{
  "n_layer": 8,
  "d_model": 128,
  "n_experts": 64,
  "experts_per_token": 2,
  "d_expert": 160,
  "d_shared_expert": 0,
  "activation": "swiglu",
  "moe_layers": [1, 2, 3, 4, 5, 6, 7],
  "router_score": "sigmoid",
  "normalize_top_k": true,
  "routed_scale": 1.0,
  "balance_loss": 0.00121,
  "balance_bias": true,
  "n_groups": 8,
  "groups_per_token": 2,
  "init_std_router": 0.0197,
  "lr_router": 0.000815,
  "vocab_size": 6640,
  "norm": "rmsnorm",
  "norm_eps": 1e-06,
  "tie_embeddings": false,
  "optimizer": "muon_variant",
  "lr": 0.00932,
  "beta1": 0.93,
  "batch_tokens": [32768, 65536],
  "seq_len": 512,
  "train_tokens": 237800000,
  "steps": 4983,
  "dataset": "wikipedia_en"
}
Below are experts of layer 5 (counted from 0) of a mixture-of-experts language model. Rows are named router (the router's row for the expert), gate (a neuron's input weights, with its number), up (a neuron's input weights, with its number) and show model dimensions 0-127. Each number is 128 + 32 x the weight over its row's rms, rounded and kept within 0 to 255. Numbers have three digits each.
After each expert's rows: a language model's description of what the expert responds to; "gets" lists some tokens that make up at least twice as much of what it gets as of all text. This comes from a sample of Wikipedia text that the model never trained on. Tokens count by the router's weight.

# expert 20
router:098157088119147171103152199126167080128134107083161115155092145127155094114129074076101072081111151134153123056106170096125092182103157175129110128062115141170095152133073171123159116103099142106096172115096104132079112130142166136088164174120128159080135140139100155101072167153185093095104143118153129148088150108080101164105117183169058158152103169102129101166144095153085105145114
gate0:172154111131138123194134203139155112186172148137151121192089149067079142093064144092118094077155096123125181101135163181082128158117131152127150139109114083155113135106152087191140130133071142123150062097143157144052138081136158165134091169137151127171113132148157155083123101163167169100118161125142073153164170107153103135082090108145092163126178101153116136090151129147073124123107
up0:185139076169099156194090127137128128190158099153080150129077105113144146118084099051141122080180115134147193112153110145103165166134072127158124163179142125137146132126125080145097105079078127125157127124098132101098107091107089132145125180125129086135140120128175117089105081145155109104104136104062119152122171161104146097107114162113094124136193081091093191061162140066069147114120
It responds to: Sentence-final periods
gets: ".", ").", "s.", "\".", "es.", "a."

# expert 45
router:116154081072099105159138150096143165124141085118194112141115095126164138157170075192150112123118145172129073167093116120133083136101097145088102169117130110145129110120113128113152117139103178085116164124102092152072106173080126118080174139106147122134177156118111155062100157125177117124132147105181031218146163206117122107141140148107076128106137123081112069175162120120092130106111
gate0:146136147122140166141113116140125182141138115123153160159178108161166163131153089119162150079118136147117053102093087141061109167089061148113157169080128144085176100139058113071133118146130148216121104131082061131097116130142137119171159142193105101127138134159150143106088108134186108129188142107205077117159162108111110092151116105125107127180086130104070121150103130103140138114190
up0:175100136130132144114138118150094170112067114150195166163197116148164115087115136182148112053167139149137136124113106141113038133093116088161104117142130149119115133138068086146107115130152139105110116075078104108098207174165089110081084103144105114143111189085134109114185119136139097148178118090143098163085142145170197173146139112117101173107137174099136120182139108086109123112180
It responds to: Mid-word fragments
gets: "in", "en", "is", "i", "an", "ri"

# expert 1
router:142146127028141182172173161100182092082090067138191144147122127150121145133170112132107135108101150152131103050139137157124086161105061117053111171106148151115105148108150158129173101124132136115126149130082162137133082165121140118083161128172184137151193143136114160073111146121159106115120184125160084153157163179087108137133082129102126113096104148095053105160126109170088137120157
gate5:120173100107142160162188154100114097107156117167190165169151121136065124145126132073107112035102148149195089112147100119090102134111112137099092140103099140160087130109071169117179105146126148173082113139079151157144126138123138125121137132183088163170184170141127114140108107167161069143107146226143155157094135120111097119092085128141122142080171091105127136189176139131129196119149
up5:140165085083151122129179136138109082130126091147130165162129121129094135136131110080127142074070117178167131050123096158123113138088106129134102118106112130171117152129103130143125077164135172150083134160065157162190110145131162148127164113172117184178164139138124121101144121157150102164138177248153148103133138115111140062111073149113134133085146048109157141179126122170103198097155
It responds to: Personal given names
gets: "o", "a", "ie", "i", "ia", " John"

# expert 56
router:119139135095150115135161124123114097097114099097123165171131108125115173081171085163138094141110121165124080100083138131142069126132101120126122102125122105183073124081047163123149087180133174131136173101114090105067106149070070149143117183078150158136104157180118110106114145144114108086092125190126012142183081133083147151185118105086153145120121136130132067139131103100103122169141
gate1:167182154101134158144152142160083117155131134122120187164125177121078146091137146072153065118157134116137120144097126194180143140186060133065135079116087102194168168103127148105126128201182149111163137078103112144114122121145140107127127173142148115113146192164136123089096145166125142080096104165126119110094103181051108135133115093085110123082119158142094087074103100134133125061111
up1:133136098109118084149129129135159123144095117138082191171137138092094148112166163091130066174125134136164155112162126111087109130116104168100094109120164196179124126060136132074139114134073152090162123076149146105166095122164129114134171144139112083143119197111129175115131117174122137137134110129138128157077057106129049188157106080183174187082071077150165125120108085078139100110139
It responds to: Initial S, N, R letters
gets: " S", " R", " s", " N", " r", "S"

# expert 14
router:124178109076100167142146211099153089147099070135152140136137077160133116070134060172104144096088119189152169128128178122140101128122115079152162141142107109153104120070103122120128081103139099156107173104145124075126106105152152124060117114107188176096094160128080151118057139134098152131085100105113069141141105174100112098142140109162128161105072171133131087168142133176086152127060
gate0:156114163105130111116217203071106097140150104140200077176126088125101064102158137139122133172119111119148131118083090101134140116185163108178140178140111124140103116155134096070158079117200116156122156143111163156070087183089158163146143082152071123104157093155150119127097124119174111151142139187151128130133113121127119069147130118182143136179145166118128098128164097162130088180087
up0:112132184102179113104158174102102063121151167134225066112122123132105096105180129165134145111134171128153110082153109143161135127136132101180157184140084121181099129151106121071156105141182093123142148202111144111128112187107145165156145123119050120111158136138134115144108077134156083165172165148170159150161071109106108052183143135180166107171114112152118135104103134152121157150102
It responds to: Separators before numbers
gets: " | ", " ", "; ", ": ", ") | ", ", "

# expert 5
router:121173084081111140115132129089116139154088104123167098126125110153134131090152103121124069130062071181113117113130116124161131155108080137118113152129145093182079152074127134120177093124144134107095157130107100101082112100125085093082148156088130165119163208110089122075102150081131108111050186179148088162114140157075168077112097162139110112109125184080077065174109087146132104125084
gate0:124172136156139122096116095073138165101101150069165107062171118121142099079098127091102082108061089117174162177123153132171067136094086115112090116159092120163095117100154150175074087106127118139123135074139101130150146134122115122110128114052138192162122141101104165139129147088109102103142133126164137111143200117063117093131101089154150111154079134078072175144084107212150128142151
up0:128117123108157122134119129096146155123112151147117124109076129125106137113189118191141140182122161102122152131120143182149113139152075168130072100127085121120127135019104140078093084156182150072117142138128145105141128108145079097109103065156062118094144100098186141116158049128147158141113120109084090174114100153124117156102224120166116113063170101158119107121130152191130188111139
It responds to: Census and statistics prose
gets: "\n", "%", "0", " (", " as", "°"

# expert 10
router:130154124113161119132140137096175120089132150132142130156175162119102137119170106153067090087080085151095097130156114100097132165090096171111142128158182170196080131116108141140178073157132101078137185153087073114145086190120135161085130131152149165131104126105121160160113112143153151139148171197135101162108090176098137083184118174137065199100122138107090075178138130191105132159135
gate0:135094095144094163088113099163167094118095121101135115114122099068079092119142104142129067113140070134222147127145164112133106138127139126136193088174148150151115139138160183155129098134089078110138094129151150116139129154091142187142153147149066128174141175104117088102165139135106182134065149155095089114152118161100093147175211092099105107138107158069091148089152056132162106135074
up0:099151152112128172162123098100082160093178093175113122125157169139159137127095110123141120107108144124099075122127156105145068093157120125148136119131095112086178146113129074163146125141124082169147102141177186108084075112110166199090104082123176067128136082085074075105156100077123141090215176110174139135134169126092101098131063096122149180130114109135130125148182079112114172151151
It responds to: List and field punctuation
gets: ",", "-", ":", " |", " of", "|"

# expert 57
router:154187142096132133104065186121185126120116116122160159174146137102148156107146069110127157134131157143138102113132153142192050095122120117101123159126201112171136125069088154128124125156153130131095166116130081100107119151109097113078155136151183132151118132146083201117115158119154163154077144148184127154189143152150151071131062162191045166125148128088093113172168129138099124143081
gate0:114155161133099083136140165104154147127149106152204122130184146121109119121164134136130135145142104086146201089104168143105134143154150093096094131122095199135110070118111138144126109178182155171126130127143097147187110095135164175142165157133058127202169191117106188132072124127193141110062148177132145069083167188197117094122145145114140116108117128150134153139183128130135145116177
up0:149172162153139083124133121102118117138137125167144172139168147159094078172143109141091110123123122061142211107122143142103188131110162112138088136120105147167156073077093147145126085139157213148098155107157098120162111105166130220085174114132080091186127185131097157143100138122175151163092177159160147114074127121120178084103110168122136047152104140099148128158157111119131134089159
It responds to: Spacing before years
gets: " (", ", ", " in ", "-", " ", "| "

# expert 59
router:117158086124164140121171186112097143135062096130187138162119145164112126130158085100138108122066139151098127093170151151084118125115093140066129087124143155204105134082083128132129133111160116107101177091125082100096106148083111115054113168130186124141155132143090146093062127090160109119066162148144056151132133199141131105162103084111092116122089168099106065153131098182135128169097
gate0:135140168096110144115121129147120109129164155110096129097108078177145168207103088125108104141113083168143158047104147157159140138121153107175195080084096155124110160100159134130104114084151161063030128120142157165135104137129121118113040105106141189126160146123084142143116088095165113152110146133091055138157160180089095110118171111126111138164144121089107112124102132136093140207161
up0:102079164098114131195098156140144111144062091125039162117126159090159173204109136134112102146114093173147123137109134060080138162106092140137106062102102107152156078155133142101080127167103147124099189118123160109131144113196115121111128122114165153119116148158125197155123114143133144122143158162111097194074125107118117160131176129136164097204125073100128130137187098058130127159108
It responds to: Table separators and punctuation
gets: "–", " | ", ",", "0", "1", "3"

# expert 29
router:081132150118096115101144121088171102098095111095178139154123100150162156081151067177083122116103125132074104146173151118127105167117127155130100117066126086177113125171057169083134102141129186128141160128141101135091146074073081137070114154137156175168151135063108128127056139136136121084111124095154079150149167181084131158147144120127080139063071180114094078143144150130120098148097
gate0:092235146166093148075077101147072095076175136093075115168132096164142124190119146176148111109133134147181133162080162155099106122104058139105181080158137139130086130156164145115093130102137134107104135124161063183158132161161112068107127191087134124084116121153104084076083139095129139090111101128118105138138159128093110134145152110158122129088090169092156171086134114110153120165133
up0:085125229134187138152179145103158163132129120092166129160136148094195151093150127126153148128125107069113103159085146087155157142110209125132123110106154060135128095123120157105097057144147105158106151114109094156121095136188156098090141135168183096155109110079114119073083077078142172108109099140134148084156133184094184137087139169117091091129125113091087172154143154145098111115133
It responds to: Lowercase d/l word starts
gets: " D", " d", " l", " g", "D", "d"

# expert 44
router:150163107071114161170100129074127142130086107123157133182132137183164166090119133162106125119110107180122093066175097139125090129136091156097115143117154087121143162094060153109161084161136129142056108087104128143125115138102099183109129196082131161147179186123135133076112142124120088106120111165157084136137113163111182125179078096134073184118086127119169112180115096118047113143083
gate1:128152143109109182189067129080197121114132170087108153156061052142163176083110068143142053106163096130079116094131080125172122100102084154108156172098146161161119099146105134129094150136141095134151109089099100129129100187147128186080142120137107094162135129119161141106150062154112106126163112096132152155103168121146123132177136037107107150132130124112145092178150130147109119193150
up1:117173129116049158157088152114120118157137149110132131159133058125114088159127087089115079185207085122090105134132122146162158133122114134068181165146164185075073101166081146177119159144091138101112078120091104088157122116131149119066105142102184123171133103096171133085171081084105086124100143148128066127094087127154123140136094103169141133104137145125085070147144146127080139168093
It responds to: Plural and noun suffixes
gets: "s", "ation", "ers", "es", "ations", "ions"

# expert 25
router:118176103111142142136189132065137102162144126144147161111141136125102102137119080178143081105131086166139087109101128114135131210111113130096121103089128102163072118106075145111149145098131124138093154107079102095083114153107095171081124129091144088128217140193074167103079157136093145126088144128199064137176115202121113116157083097139081148086137136135091094169186160152131133154114
gate0:127107099191124050144179129180100146184050181139159130156164142129124140181095098111102130109128046161112165096098116111044085143130131096104132065139112147136090127150118107071146147096103113127160144088162129065093168148165113164097129145100128083067126097135120136157126166100137108115082141155129114178123159156153128144086162139089166128113079146085076119170114091174136156126099
up0:154174179155075176166074142096106107083140048143121163156112137167144108085107169105117164150133188086104164158140101159160208127077190139115128124139117161174164153135167140107170109136089131182081131114103133048146103091132159136127148159148109107080107056091172142083137135141104119126178151141106109142100133098072117138097145131099157113106105088089124152072082110106104100117098
It responds to: Table numbers, separators
gets: " | ", "| ", "–", " ", "8", ":"

# expert 35
router:109161114151133159159152116126143105130079147112165163173162137201160126093149074132163122180129127145063120054149162115165122169098103079121078135096131113188135101077114146107171106117100167141133155087122142094131143165114125164087164131139131139150107164130068144124100172160170131106084187156147046135176157161086136129175091166142107122159097106126088052136137164136133071195116
gate0:128157074102105112131110121132079198077123137154109125087146133102152165095098112120163187126130120064115174096149173099197151169191074177113120073156133109156144125051115079131082152136117147167094117118113138117122125119138112154104100150110137111136120098156126086120094115172113147099175096111199134158168137212153146098096167194105151070176110157144137121129117088115089183158152
up0:122130125067100123149103143158107147106114076125109129142111163121094111158121131175170108172165117122180161102111104106070151134206129153119096108137174111131175167127177057096143194138132123128111143090102159051151115105099101082095097150147128121137107089253101164125103098178066109101138143113154170193120137095124115152150162155153126133162138098055117112134144119156137171138092
It responds to: Initial C, Al, vowels
gets: " C", " c", " I", " Al", " O", " E"

# expert 11
router:102145127089084114127124129143141047101097114142163120174120148170146146114145048157114127120055090159079122080059197155130118147095136131097074144115154096122110161122135110121159108138116170108108154114073128168093133110121143108063151164074140132175147111139100126123122154163158142120079134128149097166210089187066075074134085143137117092097099154139089090122167146150099081153093
gate0:155188144083172138123116166088144124115098163156202126105081159161143166112166085098137054138150103126114124116112106146199144185171115121149122130154204129118154113124085101123101114093161141087144122148095138166163133140106164117073152112113168144133074095119168125152058185136200181118109151085099129137178135068127073149080121094111124164110153121151130138105084121192074105128111
up0:142077152140112118152160105175178134152087122132133134115154140157099122136140103109140133171070094059155064144214108088138066128128146112142075157134146123124083148091138129112116166086129067088168127149134102087115117152053107124069089102170164064108129138160076155133186152148114111162167173148149176115074099169098136155098179091152132139167077093128138099125106076142096131100110
It responds to: Word-initial prefix pieces
gets: " E", " re", " con", " In", " Re", " pro"

# expert 16
router:104187083079160150097110139126180088150079096119137135150142098169109122119145118137083115154101087125108120102091132144140116139084105114114095141083176079166146113106094133126165132161094143078089170170117116081116099157145112143044121150087147093193168148151104175107103221097138077134117141114201110100178133145102163125149077112072113087123084174103096102110118112131097127205123
gate0:082139144105127119132099105081148098110068100070164145120154134151151121128152153122078143124092088165124064148169156114148079056208196095128129124143134075212185141135088101096110100148103064175126151145097118118108117139122116171135156180125116120149155124148089154161135134090164107170153075083127105085136139137144154108172117143134142148153115134030132175138133081131138070165115
up0:151142121087128119146128162115157128128063070072158178115173158081166114115088157092059104075149096117121125129117130080122081112123158115134113158148121100175141151104104108116090140103127107180127179147096123106113124144100072158074163205108141152120131112134077125158127110119118112074136119103105110115109118076146201135134133136170158089163159116055105211077087074130182142187150
It responds to: Quantifiers and year digits
gets: "2", " two", " one", " other", " three", " all"

# expert 51
router:067166100109118111131080192095091119110155099133163116162124091148108146091156074133118127136143104132084047059125156123101152141105112159114075130091158097136150163104082137057186075092105144162135176121094107110074096169098122161101182154144118128141154179119129157094098151108094140111080129172129082175152163152080108080177093110125085118149117162093102103176122148169092092159123
gate0:092149122087165078130117120155120118097128162104113146135189081107162085120108107115167148126118157119053140201170174149135127160127176114128103114143215118106130116166144109117129116106090130107036096159069098175094124193123180076133127103104150115077078137111131130175133120090187192081104110105136153177101122152104177107123124138124131122105102115118179101124137082084105068151163
up0:144135108208092173101151195110114173127122117108121121179120091104139165119163131148157142131146082120155162083188060081113133151122189177116134089099129176113174059141107143132113130109139169127169186118152108129143103145031121187062136197084133122086145108175155085151128162051103116166162141119113115104144150131154113140138106103125099135144142114131095134147093107121133178173153
It responds to: P and prefix pieces
gets: " P", " p", " res", " | P", " ass", "P"

# expert 58
router:100158072139129116120186164090187125094104149135155128131139089146124136131131077180121149121082104117091058057140169116139130132055106130128097114107126111200116144134091130076165159154126173146075168168159061132120097128133148171118157166164155111115165177135065196083122134112213092138112171124112100156154126193132132058178136125148085141119131152107109103118166114123108114126129
gate0:150177092117180102131179112052144134148064162097153107154149093122078089111140141148156125119118074124195171150078145127065192163130117091137087116127132186113140158132153118111123134064158097142098169127140144129109087098118111175066136111129135110089152107184116145136106173138183113134091081105142123184137119174107098071105135090135104129109109178138156103141142086177190116154056
up0:095112114128162181166056097148093109111179178128037193077076174099141142128098145132095118129121172139114101124126124158174031097164132148127157147110144067141104107127058146148155103156131128084146077114101076157156163137137136107153135146150141133162116112093134123097121109127077142126170192129121110050147152116149114194123142117103117105150115082101127164144130120116093201156163
It responds to: Year and number starts
gets: "1", "2", "11", "20", "10", "19"

# expert 41
router:169164079153157098124119156100192060155047058120211118095176131166160086129165101119116126113082150174093095137133151141083140166068120170128130131131145117132149146098061145097180086103135135151104117107109134132158054175135114127119160141119175175127181137093100125112101171109139076123123125128094125113161133181123151106168087158103115125098153138105134060139182117186105146141139
gate0:110136103099123160145183159149173096147174108173155109107135118108120141129139089033087161083084123131154190141080111154136124126134083136104129089115100126153120090115165118140131146168111132164109102148133126140066105120145142164211161117149134141121154103107118116102054103148142130102128139121117145117104106144095049114135128106103160102083131136056165038142149182150143100067027
up0:157136179154087176143146177165101122160119158148122092149149122074047119135140108086069152145181145071140115138153150134124179108160068105107128143143166133191148074091204119114121167125139143115147166167111070069136219123121168152069100146193123130136097139110102148146120094105115121144112122090169121142105053100110165126096069140154181121131159114115116082110128112120121141162106
It responds to: Verbs after subjects
gets: " was", " is", " were", " are", " he", " had"

# expert 55
router:149129127121152150170176113116150135111134068120186146122118144116163154111148115128081135123110090141124090153113152092066083106127121161113077101137151136150122136118135105105168154088109127138079192145145095073076090144102081150092178114100154121102188205115085173085090145110157165063122181130136111166145082145071162101173133155156075101165169189102104100166118177143059116157118
gate0:152140172170122200053155111103112089134127052137120157051174160097176137130196074122103095098094066156149079151137102128074108160136156181112099077072147157186118110158134131130110105103134112141097103169119127096098148138106137094130165129147164169148101150128107141043132112165123079167176120143101131163160139141148173098125134150108104144145176162142096094125102137129075092088137
up0:172127170167108166088156087126150121155151047140164148102164148137185157163207102109083074088094117183153114118161157157078122129118121170122077102048149147124140145163140139132167133135134104126080102154127134104129154146091128064122150121159200095116100132151137167044086124190088141161172140154081122151162114128105126115148121134112118147141187156114154052126108157134132150088157
It responds to: Table cell pipes
gets: " |", "|", " |  |", ") |", ";", "==="

# expert 53
router:154203093101106123193188216126109122089055067122183132155181098142155102141132048151087153142088107134141103119149145142107088150079110128108122092116144138173141131106088136125142128100100175088127117163111108107131088101117133178062180154088128115176117173117119158142112134115137129153105193114119117114148087154072133147167150123121056110107130213135137135103112114153113074133108
gate0:150130150122074178130156104108149117094116152120132120147149119199129097086141099093170146188121083163101153171088187142149185077142107115060121151148148137059147091163128126115146073123164126094135138136113115105119172089098183145159099164169063091118152116210078130113128149121155074072111189083129094110137195151106123158147102128100176132126116141119158132126142098171176119104069
up0:080133131096083100156125153161123101095158121097136118112173124083158121145160194127107125077115190121141099128176111088058103150135111168096155135174126112134195111115113177145166138162110123158194162115156128154072126094117159159100146130122169060173098181050064126099131155133142171159060125106175177141142126081100137164141131065176136118116160165135134125166159144116131121094176
It responds to: Standalone number digits
gets: "2", "3", "1", "4", "5", "6"

# expert 40
router:131177142143098130143130172101164067134068051121175097124128115107117160110136093202108127156094099153096125109135144126107129134097089111114065134096145108155067120124100166103184149144143144134129159140100122140109082155072130125101109111152178094138119126135086168082109134116181095079136183171190093215141134114120178073142086113156122166090109172100104119190143085142123072178131
gate0:106133098136095115101181127187099112140135122117166178111137157120174085133087142097109148164140144118149114152146106129126117088136144106099117186140105100110148121127173134137100088121135123107130135131147086137111158125174135141203124079095120145169206102190064183138183075173106132126154145171107095109099132077165149119146063247100159078131115095129066146085130072094118153148131
up0:086126151174102184103126132131146116157134051083152093123152152086102114099138174068141145130158112110116128140087102063142175041122177088112100182163174137125127159115140152186115120202140144076115123134135131146149131138135174149153071088126088140109208138118075136135212115126151142095141179160122112143172126118102122101193172158126135083095099132166096132181119116112160113104107
It responds to: Biography action verbs
gets: " his", " was", " her", " He", "'s", " played"

# expert 37
router:156085091096108166108124140141192112104107090107177144152133115166124146159098087167097098114080121146141154153116174103130118153081129113120110153074168049187099076122105168115102103133117161093092144170154169083078122126074100151134184146079139126128163145119055188108108147097153144091072120148148055149165145153073148103151110145129155165081136156124105107134168143166130065181128
gate0:123102124098111133123161140132126088077088108132156135110117121057041168096129070162092122130085134111106146170149154140103134113119156117150177085164109073150093068166080098098084123163182147164100104130136102169155126129075103162155118077159152151115109110127139125103170172126121154121144156175116057118184160156135148166129105112131151093111144118103174091041218116157097136150084
up0:099103119130154166130098134176149177183191115114115143111097147089118135056111107157128144186172077111106165074071094096143124136096101211136158124115090153074121107126182150075106193082066122081136116146115127128179164101120133160125160164151093156125146133126161140144114113116141099158100112090118217150109099164092088127122125139134083146122154077142095151167088136066074134131150
It responds to: Indefinite articles
gets: " a", " an", " A", ", a", " as a", " is a"

# expert 6
router:146162089118154115105157163134101097139123098138145146167166097131111129084161043157121126092107171155110095094114137089110151106107108156105101115116147071139117152109109173105119097159155142109150183134115111158112116192110056141069120082126152166119170171136080107132101171118122122105082150168133130181129151218126118077151125089136108124132077192121097100172217110198108089168102
gate0:096127154081148077117159100101119099129095104182200126106121114112144127109146112154167108133158155102151165113179123075130129103097077167151111147180082129163195206138158102115096101185135119139147104159109064107094139153149109087078081156093157120123145145127111172074108165130090158114142122157120118167091156109110109124148110128092149187103106127114119074104143119191235108186146
up0:140132088166058122117100117176133089146081135091135201130130122128137163112144107136099120083154130067140188130096169182133235082108137093112086097120135146097079083087138152135147116121039121154117171149147144119149142106098120092162138116172129097132164177121127129128131108065211166157116148111159161107171125103124147141117153132163089120128087126111124153141088111051123109125057
It responds to: Sp/comp/exp word starts
gets: "p", " sp", "av", " comp", " Sp", "f"

# expert 7
router:102137083137177114139147182094187134142092067136160119199169138168145139112138108147106120082107087149132149072133162115138104151108101123014105075121169077137120125094130175051152146144176206122087147115121114154092103123068130136110130116090141111120162182141134147155113125101170146114092147148163091153134179159097149115122084107165121130095119143138143104170145122120109107174042
gate1:142118117129128117141091108160091091122119225101130101160072103114146120100154116157137134104100149113130115137181124110064101066080113101153133117108178104111143104158104095146204165172137159097113097172056116179124125145175102138130133140062113074077163091116161144130097171183173121126144126081132119176127147119128099189093097128140124169088084144110103095112170146072183082079124
up1:170142131132144165103143147152147124125106202146130127122207179106121121116140088193208120133133092121094100211159134130132122107099108163140106077148159138146146118132133127088175146150044128131141122146179164153123175149167089117210132142153097137109149131116149143108171110123066117134125106141159150173155182221104135180111126142126101122100083174181146122071169102144143094104162
It responds to: Quote marks, common nouns
gets: "/", " \"", " | \"", " un", " out", " up"

# expert 31
router:108133041064109140180121196121131123105048056129128169158136127121140089096199082129118101110076084141152085097176122109109117128106076132047091091077103109155126093158074146106132088154145111153085148128086105095113073178096088138106150102083128120157163115136101146093118148082154149103094169150151099111120165133112155102131126117116103158114074146080087112148149147124116105142093
gate0:090150080135079044181155115137096161100048109157150155099152147117093117113141148129139131123084055174117113185176137134137196122160082147109132143197115153162123147164106081145140135147113153137168111164046146108107149127137075107145085086124161085161106162139118162184128094131107107109096151121117089146119115109171153108155167207107125070126104117190121106127152082107114127139097
up0:165132187161093150132142136177184137155193128164062179160122117168078166145103129086142161109155178130116140093105081165142137180130121126164121110142122069059170122131113109102086121134084102147107138135151142162126150146094155143069163191133112158113204121069155117173133141072133178157116165087144177143092106142085109091121143070096122132102174092097140160114122173174107132086126
It responds to: Verb stems and endings
gets: "ing", "ed", "s", "et", "at", "ight"

# expert 3
router:108129097090198136143120108155165098093120135104183178124132114152148171060131138162142088090114173115143108097175149089109122202120113086130095121073168146207093124112095165115187139107122186115116111138129094109116123113079069175135109077084146152144159176153145117122104138098180152144124189125115117137137163127114147104137107124132101121135121150038086065184131085175069123135104
gate0:177111171123121159107140124180156182178148044128152113146159100116083067146139135147112115111092119106137129098137112113150164110162116139075109087136104081152132136141120128106082082194181115129154163091099154076121171138080109135105116089127105084134079139034136099165120149172094150122201134154163087169118184085141161122137137097105120178113116080126115164149150074162080123156077
up0:155083139098080164166177110140097175152148120172165092192125146123106092118128164120115117094088118109161065136115102165083138203193099142082131085180097122158166163089157121103118122060145154140185067178111143106053102111053114136177144116167098136141121142086172075142123109108138164097113130156152098154113110129134154164122148102099149137143120087093099121146127097163061145119101
It responds to: Clause-joining conjunctions
gets: " and", ",", ", and", " or", " that", "s,"

# expert 42
router:087144154103140144125186159090149131084095095083145146144098139119169118111192098142119095100089110125090149072134125106119134162091085105087107125116137093187072170145110124115176140083107097064108181170109066112132096166106132176091168111137182190111143128173094149087115153106114114071103200197133104153176160166107159141154126157140104104097088149102074095099154127119088121146095
gate0:085107130084113142108103159116138125132089114138140155119120128113139076110164152128117139153116153142149183065151110078083089194140140148088111144096159117135133138065073106186142141088124136083102118210050102169154118116077132154158174171128225131131135128158082167090130132132085107146086151176131109152143136114102118135178131112149126062134126114110034076113147119075109166153115
up0:175125156161148115175137119129134141135125114135112087154129110140137185146087103065134108106175078091106060150110122138158205077126124067166119126116131084119152134201160187084120093119124107170140094079175151094087160171188151083094076087073070106181126172096159152127149157130154142100149097096100113111143122101148120144086144138109108159139135126168200168179090093134132124145124
It responds to: Heading and name markers
gets: ".", "=", " by", " that", " at", " de"

# expert 32
router:124163064108124111089172151154076103063130111091150066114154115097134113121136139126106106078103096137096120142123110127121070121118113126112139176126144084163096101088168168130164123107147181092078134189082128111113082172156083102116144087087122180129158160173106171143154125142168098101135146137191143165194086091141145092195125144117137139108086170094117099097131193209092127113089
gate0:063115069130125138129150091151125119097113141197147072113192108133162143109122144058150170145060127146125173161153119107142096147139111120128144165102110110159105069116176124144091088124157120133143176128073119163136109139142127122142177140129133147092114131116130094189162128173142100134120142093098101152131195091034125156156071110043078054154058171113139118120108126167116119106124
up0:139079117132071171130152148135103141098113095104117123151149092104108182136111157083069153094213167089150130089140100092147112106143108152128128159120156170157128145117102160185111157174137125122096100120108135112139160155124128191116109189076108104172156025093179093157146099055103139092123123144142181121112163140168106140107219120167156166142155076134099145123139112104129111086081
It responds to: Definite article phrases
gets: " the", " of the", " The", " in the", ", the", "The"